config.yaml
num_hidden_layers: 10
hidden_size: 128
n_experts: 192
experts_per_token: 4
d_expert: 64
d_shared_expert: 0
hidden_act: "gelu"
moe_layers: [0, 1, 2, 3, 4, 5, 6, 7, 8, 9]
router_score: "softmax"
normalize_top_k: true
routed_scale: 1.0
balance_loss: 0.0139
balance_bias: false
router_z_loss: 0.001
router_bias: true
init_std_router: 0.00961
lr_router: 0.00113
vocab_size: 2048
norm: "rmsnorm"
norm_eps: 1e-06
tie_word_embeddings: false
optimizer: "muon_variant"
learning_rate: 0.00884
beta1: 0.95
batch_tokens: 32768
max_seq_len: 256
train_tokens: 283600000
max_steps: 8655
dataset: "wikipedia_en"
Below are experts of layer 6 (counted from 0) of a mixture-of-experts language model. Rows are named router (the router's row for the expert) and show model dimensions 0-127. Each number is 500 + 25 x the weight over its row's rms, rounded and kept within 0 to 999. Numbers have three digits each.
After each expert's rows: "mostly gets" lists some tokens that are sent to it at least half of the time; "comes after" lists some tokens at least twice as common just before its tokens as in all text. This comes from a sample of Wikipedia text that the model never trained on. Tokens count by the router's weight.

# expert 47
router:462495526521553506493528507483506502488539493591517477483489525533480502517504458500492497506486538469478501496529521511459517531489507493455515490478462482528488501493549529493514572525496468493531545483512533456482519513491480513539484545513456504521485485496525500507485470547517485505520471475486481501470533491523454516503500481510546492498469489501493527483480513486501479531514
mostly gets: " kill", " defeat", "ot", "lect", " being", "mit"
comes after: "li", " Li", "o", "e", "lo", "y"

# expert 152
router:501476544528523488505510512519521493535512515532497467487508511505527507528518458511433518521525512471511510503515475490456457509470499492482541509498480526535519528492530519479488496493510487545478542515493447458497488508475490514488475478502520562477436505482497486498501483499446503499488481475465524465472547545487528526496520465485486453450517498495534542505478498483481486515492
mostly gets: " Mi", " per", " Per", "mi", " New", " Mont"
comes after: ";", " |", ",", " Fa", "re", "pe"

# expert 28
router:498435510514491457524527523535492457526497488540518466530491503492546497529513487491503493543497544486517521507538479529483466512513488525459500559477475462531491522499526540489506487527525465552465497510491475484495490524537463535509490511487466504521495505517517477492491523556463472476485481511497482542483548484518484493484480492479486453492518494496525524482477540480488475529490
mostly gets: " re", " un", " post", " multi", " inter", " sub"
comes after: " a", " to", " the", " an", " was", " in"

# expert 87
router:497498520522487493480501505518500538511508457506517482533529505490506522519528501472492489498493512481522520468513464496450490479516500518482529493483488470486558544505501524490498517483540532537466497514465552496489459548546498478430487529480493492517495516479560485505500457543509527496451475479475519520471500517530530492498468510488532475514490489493531546495499532527502445510465
mostly gets: " Ra", "ra", " Ex", "S", " Na", "Q"
comes after: "-", "==", " P", " C", "c", "k"

# expert 177
router:512477498503499456477497517488521490529534477525555504525522463492553465525521495454512467525505507497522547488536467517511502473467490492481484534467479504540541519463496549490483500499496473527490529470489529483483500480499484512512487508511481516499467509511509506469523475574488470482484502497490481484494545529516507522477475481452524479474572467443524499510484520518485488492489
mostly gets: "Ch", "Re", " w"
comes after: " (", " \"", "|", "===", "(", " as"

# expert 167
router:465459504473485484468485505547475498487531500512511466494519449512509498497525498515486486517512483466529524472524489537480482472482549470452522553465471491514491497497525505462451506554523487522499513522482495508485501503516501504472488479531522491522447504472502494496465463542508492487487459462492486485507511480512487484478457461483567470464516504491537505527471522521483448520490
mostly gets: " the", " his", " their", "@", " a"
comes after: " of", " in", " at", " to", " from", " for"

# expert 133
router:508483521503539473488515539541498480517507479552498509528524482539521492538506513462503531530524487478540549458504489536491478511484513469507500523481486474505500501508493528475487494512509498486490532513493562474448494480511494569480463515482481484542532494432508478531501499546477481450476464505500499487487552533520470507483513479495531519514513478521512533515474511492473484529506
mostly gets: " not", " would", " may", " began", " could", " will"
comes after: "ed", "s", "able", " is", " did", "es"

# expert 52
router:461492492528507468499537522498503496522478479493483442477493524475496529549521471518482501515471491476466503463481438512449481483484491488451519490482455491517528512494506541491508511504513496507478501510522508490494521505529478523491473514507460504509467509558527448518495476542519467471518462488492495502442496502532499514489491479484555453480474436487487512554496495509498529518504
mostly gets: " Gold", " sub", "off", "ub", "aff", "ř"
comes after: " S", " Gu", " T", "t", " Ch", "s"

# expert 57
router:490458535461511482464499530536496547486519496516497457452483496499526527522531495462487507511520506511472538470486432539500516526470513487464534500477452487538490511488531525505449457497510497527478527518496522474508502499507509536506510528523490482536492509498490471513438502512516479478506472501488504465481522479515462526491481509469470479486521469459505515517496525513450515513448
mostly gets: " played", " goal", " finish", " match", " held", " announced"
comes after: " ", " lo", " di", " po", " was", " score"

# expert 104
router:501494529502493494507488479516497479505542492486488498506486473551482526542512513479513486515501493498519491519511484550470506501453476500448566522505521473509548553459492507509486510531534458509449534483488522488444514512521465503492497524465494501526492480506529443506501487478489483481519488465494516531453511512512455489495478485480485491507506445482520538491522532558496462520481
mostly gets: " App", "op", "rop", " case", " comp", "+"
comes after: " ", "″", "′", " Pe", " New", " p"

# expert 48
router:530495530510532497507492515511534493497509490557525479501483501518503497560507502502469555514499527505492507486538501539478451500490506493467530519487480463549509514481493541508518456490516483505485504501506489457510500482516496503457467527546482526498454469458483500485487476509492429464515473444484483490446513510511462510519477509462503519459468483501481532515467502525509505503453
mostly gets: "ip", "ac", "ti", " research", "di", "oc"
comes after: " ", "ic", "ra", " Ba", ".", "°"

# expert 3
router:464477535470504498488518509539474511500490485519491494519532482500518532495531455514509495525461517517548479474522506512464515508490525488478494529493454522517496541481488533459476534504522495527450510504481554455404475493552472509494478500512517519522513504472495479528497493525504500512483472473479495535521502528503479538490522479472499502475504476495517533508479483491468445499451
mostly gets: " after", "After", " under", " where", " during", " when"
comes after: "ed", ",", "ing", "ted", "ated", " Du"

# expert 15
router:466466520521540484494544498523488475472549467528527481448496479524519500532548505495499514540529500493489516511512447550467491528467540472500495525509497457503497483523505506470512518488527523511486499484451505477475464491486468531454462501505482522500460504464494477499482474507524477473536478515501492495449523489506502524460499481495511486491526484445561472493457510502494482507515
mostly gets: " (19", " 19", " (18", "–20", "–19", " 18"
comes after: " (", " in", ",", "|", "born", " In"

# expert 166
router:483420542509522485486549504532484504497496459543563501557519485507506505491522503489494534501508524498517529493519484538479513494496507510502556515485503503554539520470521499458518496523543462495468514491476494529502474489533482526465505531506508500484483511505473487497489494535467487415508503506495474555475514513507477532480463498473484511481512458497501501469513508513492491490485
mostly gets: "u", "hu", "о", "ل", " Pe"
comes after: "s", "_{", "it", " d", " event", " F"

# expert 56
router:528504516500466493488482500523507542526527494512507469528541478570519524518529475451488510536525523467554495504521509519480486544484490481479525530484492447556500514493501513502496536518519481533448498514503488484468479542550485531500460485468495514495520474499541447501466490526494471496498477471488501469450517520529468489486496497479520449507502500475530509504533515511504505508514
mostly gets: " con", " po", " dis", " pre", " ma", " pa"
comes after: " the", " and", " a", " to", " of", "-"

# expert 76
router:480480551521527496479493509523491507487521494500563496482510486484525487528551450460480496518507519495525559463480497498492498492494505489476525501441480466538504534462496502495481509504508487485468510510497508493502486481519463497516467497503501497488465495477524492482481498539500502478470508485465505536482531540549423493476469482499520474464558466466538525534472543486507495499474
mostly gets: " L", " N", " R", "@", " J", " D"
comes after: " |", ":", " the", ";", ",", "|"

# expert 138
router:466459494459504481491533524526507480529481484515507508466545477537526529530529462505476509514513478461476528474503481503473469533465527526457481519486457498520532534485503548486474519515481505528489522538501560456497494484489480505464500523483503505504476483493510469501466516509472461481472494512483516511484510447503495487456499480486506506476576455497514529483457496518520520509484
mostly gets: " he", " it", " has", " would", " have", " who"
comes after: ",", ".", " where", " that", " the", "See"

# expert 58
router:495507484544500463479510487530504513481535523479512498483520509481540523523537463503471542495487488508498530511490465532485436511494537460482503504464469464512565524459492560496520533494526495514515528470484492481471480520536489533465510519491473486520476478477485495478496455504523488496503526509511483482482516486540476474505469493480487492486506480483551561502450519493470484529535
mostly gets: " Z", "ak", "z", "ş", "č", "tch"
comes after: " and", " Ha", " Bra", ".", "ga", " Me"

# expert 29
router:467473531459524466471533476512439536475506491537541464515504500477523506520558490509476503500493507465503521439493450524477508462504549479505532553431496457533527505487501526498509521494508489498471496489496485481513507522492498523502502495512510529499480509522503457501493524509513507460516483487484486486483517542507437542489511486459523487449511454495492517511484492511492502507518
mostly gets: " Tom", " Jan", " San", " Indian", "ô"
comes after: " T", " C", " S", " D", " K", " F"

# expert 46
router:461457514501523514491491496510478534504505466532537491509505478489534523543512416495476503521513518502473524473512489489466476506438510491465554483460497470551505488444541501525499549503507465501475539481474540461515467513518486535467492480494495534509479507497485496500491456501508488463498493494471490506495502492499504519501533487491522507473497465481537471477488493557481484481517
mostly gets: " Ba", "ba", " Mu", "mu", " Ga", " Ka"
comes after: " |", " A", " Sa", " the", ",", " B"

# expert 119
router:488468546486547483473524537521488501478519498514522485535508485493512538521521488530515505552505498481515549499543476517483479515478502483494503527501499487504502526455509524495510533529507504496498505467477541481522508509517494532445459493517452526524457449504545503507450491506455508477488499489510497542498520477513469518479499476505477480481482453474546484485462530465478494552461
mostly gets: ",", "—", "),"
comes after: "s", "\"", "es", " However", " years", "ies"

# expert 7
router:510472519497499498494516506519498552502504498502534465527509461479506523529510442485484502515495574480500501438533478536475473503457527497490544542496482481503514507464531520467482506530517512497494521482492534496466516501522471524479503511543490554535493481536511488495491491522460508455476497483501504498468528520543515521491452478486500460507535489486527508493439520536500467519513
mostly gets: " 4", " 6", " 5", " 8", " 10"
comes after: " |", "|", " ", ":", ";", " 1"

# expert 0
router:473495523524539486506537541519497514455461494497512477496528472506541556506530488457467547507518551512555523509503476487503488519519539509497499508470473463552508517508490521484501517488547512509473510502485462497463518516525478524498501499503485512496496511494569476520510497491512481475506460477500488520461523467535457535485448505459479481470504495480537525525499508485487473484466
mostly gets: "li", " Li", "–19", "fin"
comes after: " ", " po", "hi", " Po", " E", " c"

# expert 65
router:490490540516480496468519493531506545529492501528488478580500496511503505491518491444509540517475491472491506497522456494518492506479492496498518512468498491528537544471517523487501478509515469484495533508496487477447479536521502520488501542458504529537480540520526495496475509488530484495526521468479449487468547546487446496485491469479515487496499461495530484549482533503511447511514
mostly gets: " month", " week", "log", "day", "em", " engine"
comes after: " ", "n", "en", " Ch", "pr", "ad"

# expert 30
router:440473522519493513514495522511460551541509484490518459517502497492511483523551482454480525495499496508519497471517474539460489498528558519446493536467498493537513543507500494522449536520533446509478509482501504469485468512513468499490485505511468504505493491518505459505506523498500473502492499499490467483467482484495488536512493504457477482477510503482546523540419496503488487534499
mostly gets: " state", "General", " local", " national", " government", " military"
comes after: " the", " ", " re", "ci", " Re", "put"

# expert 19
router:470483503494483502503505522513515506503548492530517470489520460510523494527511500502503526537469479478510572451491496528486464504463528482466517507487467476560505539528504512465458551518512467507486509456489511481491515519522481536491477488549484507549464483489531471491489520525464471463483465459486493524487500489529523503480464506465506474462530471497524493534498519497525473513522
mostly gets: " its", " another", " a", " their", " new", " major"
comes after: "'", " is", " as", " with", " of", " was"

# expert 64
router:492504515505524477473489485515495490481537466512539492494506508518554502521564497480491487505501520479517530498516481549491487517507532445455539483493472503497538500503490537487533508476489489517472539516469527481508498483543471508467485496463489522488481500482512477531470470569500497494490500495482508517515516524493485507456515445486489453490557466454529522553469524504496487520466
mostly gets: "J", " J", " P", " K"
comes after: " (", "\n", " \"", ",", "-", "."

# expert 181
router:459472522486514518487513529524500489505518474482519484502537498479542515534513509459516527504488499476481503483503495501495462541497503501460495493481441495566517525477501518471526516515504462496511528494471504477445521510499459459517502564507467520533467453510515474514473476496498479471494479493488501499471490508498480455521481439482480463440533518489520530496503536481481475538499
mostly gets: " Iran", "ن", " million", "д", "в", "ر"
comes after: "ra", "ma", "a", "la", "ha", "ja"

# expert 17
router:498482501480505494517534513503494466475490505531526482467496515481536525533522502520441536506493494489465532479507471505472461500496510463488508541459503450497502538463470499485521511488519495549476521498513523480470491497492475514502495515509510492528481458521521502532508451525553486481515472451461484490482536475533431489479496474447493451474471470484503521513484483500474530499468
mostly gets: "av", "v", "ž", "tt", "ł"
comes after: " G", " S", " St", " D", " W", " P"

# expert 72
router:491503498493480471477507493523516531529488494549504465495502456510551523482516482430502494518519511486534506462532485503513484497500504481491489533483460500517509505507508506497473552545516515511458523464496523477483500534501481538459479498515459516506489458486506507551457464508469489476463460478499510509495512531498487499498524480487538488485537428497548522509474499507464479559491
mostly gets: " with", " into", " including", " against", " between", " include"
comes after: "ed", "s", "ated", " include", "ing", " part"

# expert 79
router:473497534488543503508514500526503471510503462502500480501487479504520483522519478458501508540480518497534505477542459549453495547459548476467550514464478485539505512478520515483498533494522512508480536510474502500526503534519481513472518509523497570536482494464503473518485508501522471477485493475458498481471529493509504481474483507497496477510535488503574508533463529532496452498501
mostly gets: " 15", " six", " 16", " 25", " five", " 20"
comes after: " ", " (", ":", " 1", " on", " 2"

# expert 70
router:506480507500481469521505494514477522489527483519542497498532495497501584562521505477448510542517515483515532479524471538474498483476484476496487536497447456523501509473540535488464503510524476498472514520484550509502428510531465513510489475492517516478505502524511500527484494557472477493533479486511502493451530522508481525484490475484486495456486477484503539500501504498520475500469
mostly gets: " do", " vi", " Jo", " di", " Do", " mo"
comes after: " |", " F", " the", "-", "|", " S"

# expert 163
router:488465492489498480482527501513498524478519476512529492528528479511500508518516477482489454513477506516522534500510469528481493506483465441479529530498502480495529524469530533501507480533520510520443459482472506495502496506524461575482501515484496520516487519483526475525485518524519478477505453475504443505402502514540476503459550518481494467511529479520495518492506498518496473496477
mostly gets: "re", "gre", " Pe", " pre", " more", "tra"
comes after: " ", "c", " f", " con", " c", " re"

# expert 151
router:498464477505520497465528519503499509503480499528519490537505468489492490523516514474511522552518515501516515477494415515511468545493479511471529488436478500499531523481534576484492535515517491497499503504478531487457521553513514524498483477505523533510488510465484458517463499512524472476500497456530486497488516522512496543515521464502530486481492462500513521497467506532506482504435
mostly gets: " those", " South", " what"
comes after: " for", " For", " the", " an", " with", " The"

# expert 35
router:505467516508523467501518543524462468525481478504504461517511520489511528475499466516478555502519488493518564483493472510487490480481519503471521533469504474508479540471498505460493486494545494497481504449469510486477490512546457527493538519502485498487495511473466501513512493518527465502487463490510423495493497509517510496474518474494523458473537464497537555537454513539492478479486
mostly gets: "ie", "†", "e"
comes after: " ", "re", " G", ".", " se", "li"

# expert 157
router:474478517522502487488519495518465506519482500533488461448491460515527507503497479481495527501484521498521553510510456512491494532462533488472508556510479480523571532481531525518452536559521496479444510511494511482450532498542487524476521511511505516519478489498517517519451514525529473502501472483493483480490523482521498496484529496498516493504502459512528511522458518559470498514472
mostly gets: " life", " building", " work", " served", " built", " control"
comes after: " ", " f", " to", " pass", " a", " was"

# expert 25
router:514415529482496511488499512547480557511505498488539490470505496506541512501508474509464500526498508465491519454522509529502521513472494491450487481454509479505509492486497527475478559531529491513493486485483520508442504512484495511485479506501482536519478523481508476489470478532465491496480529464471487495496559522529488516425525482522528496490562466494523514516494494487522498503487
mostly gets: "The", " The", "=", " This", "Note", " It"
comes after: "\n", " |", " of", ".", " for", " \""

# expert 99
router:483475511506484492485511537501508495495485526507526448530491521530526568535514458514485482514477506498527494507540487506452520529507518482485522510472465481527540529454532487499498540544552507484483542454470508474490470482521495516490503486525502524481487495468534487540488448486556494489532434474505488488478491503540491487488504501496495506494562469486527516505500502491486513510469
mostly gets: "ge", " wrote", " along", " se", " –", "&"
comes after: " ", " An", " to", " 0", "fu", ")"

# expert 39
router:470480504524513477488513505506491508474512467505543491470549462507557490514528474512483539509545528496520523452507497543468478509468509486484540501483494462528538522481499527506512506497525490518452493489512501508495491513559472506495442504484483538495476517493492503504483508553463490468489504487457491517497554537500473484468441475514495461497524493487542499545466505481509492518472
mostly gets: " A", " N", " D", " V", " X", " M"
comes after: ":", " the", " |", "-", " of", ","

# expert 186
router:460468494489503520503523500516466536535478476493500483475482454508501516517534491500483554533516507502485556458517464521508507550457485470467505526473467493521538500473551494485446515476518445499482529498486533454478511509516481530460496519527469530490445484519532491497469518491493498487490487487496477486481526491548491510479495478503537470499502479481495524507497505527519457537471
mostly gets: " album", " film", " song", " book", " video", " species"
comes after: " the", " The", "ri", " a", "The", " his"

# expert 127
router:469477505487532454452487488506497515514546500544489458536507517493520474549573491473457519499521499479521505470492498515460521512478467499452538485461480492500515517479497508489493539524535462523509513483484492471444527529521478513443491530449455489507487496511475490502497494492477475523504488507490521492499561534544499525492503517473534485490512505481504537514508524481501505525497
mostly gets: " met", " Pat", "at", " David", " gene", " f"
comes after: " —", " the", " ca", " Ma", " The", " f"

# expert 95
router:498479498521505489487514500514493488485495510504510495537546511513530515520534475514467493491507484484533538471497455509469505527458524426473500548454488486486516545438534519515506537490535492487453501511478454460492478512506469496508491516509524508515486503524516438504468486552502479508453472480508485503490520497532461489465498491450529442536513499474514495506479502503516490503483
mostly gets: " You", " you", " gene", "Ö", " Russia", "Á"
comes after: " ", " M", " S", " N", " P", " B"

# expert 89
router:482458499469537517490520516552522499502510490514510469463530484513519472534537456458474516541477503486510525497511479505491471493478494493467540533494458498523527499506496567486461556560520476503483543506518514494462518523490477497471494497519462499542467513481515469493455518530524472495489525480472498499469488509522500507494478492496493461493537497524530497562469536510499500515502
mostly gets: " this", " some", " many", " same", " most", " early"
comes after: " the", " of", " in", " a", " for", " The"

# expert 159
router:498480505480505482509489488513522487469507514509509491469518505481493500544523490487514511524487541485482524497489479508529461524503460496455484500460450501474527509476492518529486551514523485509478517466486508488474491514521461519485485543479491515496485436510566493490501501541528443442484520517518468492490535525550475512501486493489538505471501476460489504519452529556464511507456
mostly gets: "cc", " tr", " record", "lock", " cover", " match"
comes after: " co", " c", " a", " Co", "or", " comp"

# expert 1
router:425505501510533455516522506515505532495507472508512482506493498555537540511530487494531518481517566469498557506524467520474492500526524493486552525432502483512514514508493514521526525506532516512465553502477516489494490522541478517487497495519508540503504502518539474522458502527515496502537482467466499517502504496531472469490474480484506474505536448506514548506482523522514503502489
mostly gets: "BC", "&", "€", "Z", " Company", "X"
comes after: "S", " U", " I", "A", " C", " A"

# expert 50
router:498461551493501508501523533523489542499524500531540481469526508520479512560534492505497514510469486448517549466510490525475500512484570492469510527477473484527506498518498517486518498503541469504514522484498531459471514522524494523468458485496486490523447482474507494507485489535509479491462450445485494531514536490545485511462479502456541486484516491516510513534484508512513475525495
mostly gets: "The", " The", " This", " the", " his", " its"
comes after: ".", ",", " and", " of", " that", "ed"

# expert 45
router:426497578477528492508518516503497484484475459513508496477507480541504544514498476432485517527473508476509498471541529543463486538472556501488542533498469490537503526472476518484471506516500511491488505537486505473502505508506459514471509544494481536501466474464507494528467496499512497470492508481505502503491516523522503498446518452509494499486537506487509523526472498512507468535497
mostly gets: " 2", " 9", " 4", " 3", " 5", " 7"
comes after: " |", ";", "|", "N", "/", " ("

# expert 110
router:485510525485497510455533513528506494502497444548510498519537460500513518500549474503479504527524493498530514466543442472465453510468475439491488515501453484562511534502511524456511520552493479495497511492480513454491505513497488514462472514485490488490501478492540477509490499506486510508505487458500476518447515509535479520486504449516538449493507466501528511504494483493492490527476
mostly gets: " and", " but", " &", " while", " or", " when"
comes after: ",", "s", " well", "es", "\"", ")"

# expert 144
router:504468528515478483490503502543522526522523486514555480545521509528525530523498472460505513508530504483479527480524509517469476513480491500512548536464484501545532532490489535500485512500503457528462550498501516465460470509553493504481503501456511502509478481504494483520408486519485497455480497499496509502453548548494521503485483471497538514486536517479486475507510513513482500513510
mostly gets: " p", " mi", " sp", " c", " imp", " Sp"
comes after: " a", " and", " the", " of", "†", "=="

# expert 148
router:474486520516504479460515503519479502486532520501559506500515456534547495542523472492479520519525471493550547477516473492439510526509510498472531544485508482547555512466514525500528515496534497481461513523500483495498484523506477512511464483483476539498488491491521489538497462531496506481491480499487469485500561519521466511481504469478500475518510467491574528532480514493490485507477
mostly gets: " Mar", " Wal", " Je", " Lu", " Sa", " Li"
comes after: ",", " the", " of", " and", " in", " The"

# expert 20
router:511484500509512466454516544506509485521521497509496443514553495494566548484555476515487533525488511488522508512521471514516473506461505499485501502513448530538469497516500508440488542501524466475481496476477541457508496511509498530468452497481510517539458502505506471498499502497484506462465444498471494529489515511533474525497490479501533489469517491501554514509517512527498481521473
mostly gets: ");", " or", " of"
comes after: "s", "ation", "ity", "ion", "tion", "ence"

# expert 168
router:506462528487518499466548497485520512507535496522508471499508498521572506506549480506474489511518523493491499486517493529490493509457505502491550488471510515500516554486465504524457511516521507499505531504473526485503497525479503534462461513481489516545462506494589489530478483545495500487521502477485520485499520475529469526487469484476483521507535494467520526560490487529495451512460
mostly gets: "B", " cl", "M", "L", " wh", "ph"
comes after: "\n", "==", "-", " D", " M", " Mc"

# expert 108
router:480432505508513507519531519475491521439484471515567491510490486541532486508503467491475474520490507492501536513524508507434498520486533507454527541474474479522484502480506519503464499506533514508473518449487477498498468524516507506488481479491536508495481478465535490551473497486542477460522496467491463483470530522526516508481479490470501474478550489504510536516457513509487487490466
mostly gets: " se", " Se", "ر", "م", "س", " Re"
comes after: " Re", " (", " of", " re", " the", "S"

# expert 10
router:499443507506479514486528511530508490493532502520541492503527507502490511531545481496459528522491506480488499479486486495508454505506565496468511548468492526542556531466524518484491473517541489509454538499491535514481460472497449475522509492462506528522505417506512484500464480497480476485507469477503500483490519519546450493487462468483481524508520495504506491502471513525503488498473
mostly gets: " g", "ag", "g", " Go", " —", " c"
comes after: " |", " re", ";", "co", " a", "f"

# expert 189
router:502457548504520451475542525511496507488530504528514454565512462498554499550532505513460500515505472496515495475516458516474485536482485517507531512460507495516498510500499518499491477513517513525468491477498497483516485471544459492491497525463489501519494481505508520501447473552454437495524479463496489501454512501513455513461507482463491454495501501488512486535507499485485482503469
mostly gets: "c", "iv", "oc"
comes after: " ", "-", "en", "s", "act", " dis"

# expert 90
router:507494537505576451515494566504510479490538486512515456494504484483498527511565519483472516528490537487515522483517495539492501536506486475462498525485464509526500485462530539489524527545530478523502514463509545513500497476517506509522477542515478504480501505508526442514467506532469500472519452500510476476501515480524506486506508494481533483504535463473499518531486488546499528488505
mostly gets: " form", " represent", "it", " consider", "vol", "bit"
comes after: " ", "st", " in", " In", "p", "ve"

# expert 118
router:472523515468510469507527544511517510527529472530539489521527520506493505578544473440512550505489546468540519514529470519470486506467522489469563509446467483487533509481511506480530518501527464509472489500463499468515471540513490500516511468491474523528501503495508477452515484492521467483522508472523492485495504507526517495488523505491519494506516465474514486487485516525507495534459
mostly gets: "no", "cho", " no", "tra", "io", "che"
comes after: " a", " A", "c", " An", " E", " an"

# expert 84
router:488483564501522496467489505508497508485545506500524483500540489554486530542489468475465515531548481487501525479513489539447525538486528462485511528501482448517501519487510516498505541530513486495461524501482522501515488521487496502504487532481509531493484527520467479493513438511454481496515448451496461480482526465519490494462516510488505533482546470517514469480491518516507497528464
mostly gets: "è", " Bra", "ä", " Co", "co", "bo"
comes after: "-", "n", "er", "en", "re", "d"

# expert 116
router:479489492530529493490505502498485491510520498520516487475524503484537493535522504443486494530520499489512527470501489491485495540485557466493508489465424470511490516503505545516490512484535471549457507506469533491440484514546474498490494499492473533498499497494524501544461520526460478446510444490502513465488539511505466504500461480451486496505509481515504527533466512483479522540488
mostly gets: " Ad", " st", " d", " bo", " St", " may"
comes after: " the", " of", " a", " and", " mi", "il"

# expert 21
router:499455507518535471463506499527491511506537481474498487492520476503494511594512469481471534507492492473507529472539495549494452477470517480456557552467494509510514504497517504491503482498531485488504461484500481494507490527480530549461474517497448509531484512505489521491472507480498486478515467471479487480473503524491489499483500469488523484507553492497471501530480509520476480571501
mostly gets: "cent", "ent", "dependent", " member", "rect", "year"
comes after: "t", " ", " w", "ci", "d", "g"

# expert 22
router:524456523470526493498523522495474477487485460544491490550507471543511489564543479501471509534516512526489500493547471516477459515472467498490519567497501477490532502467527504512513515510517479498450538486495480495507472529519492538489507496447461494466486523495468464496480475552510463513515497487493484491474487532523477521476514467455490510472472515478537534503490513509483478499499
mostly gets: " bi", " Bi", " tri", " ca", " Ri", "fu"
comes after: " re", " so", " co", " ", " dis", " in"

# expert 32
router:515459508490496488461505503532525470529535477507519461487499524500533525524525506475506486539479503495561542463516454497495476496490505503487511522489478495521511533441515514489472501509570492517450534473472527488484502527498481493480501484481503488505461471493519477543474509509502502498458501443475476485482491476520448499474476505506505466475542475446552512473495538481497508514515
mostly gets: "×", "–0", "–2", "–3"
comes after: " 1", " 2", " 0", " 3", " 4", " 5"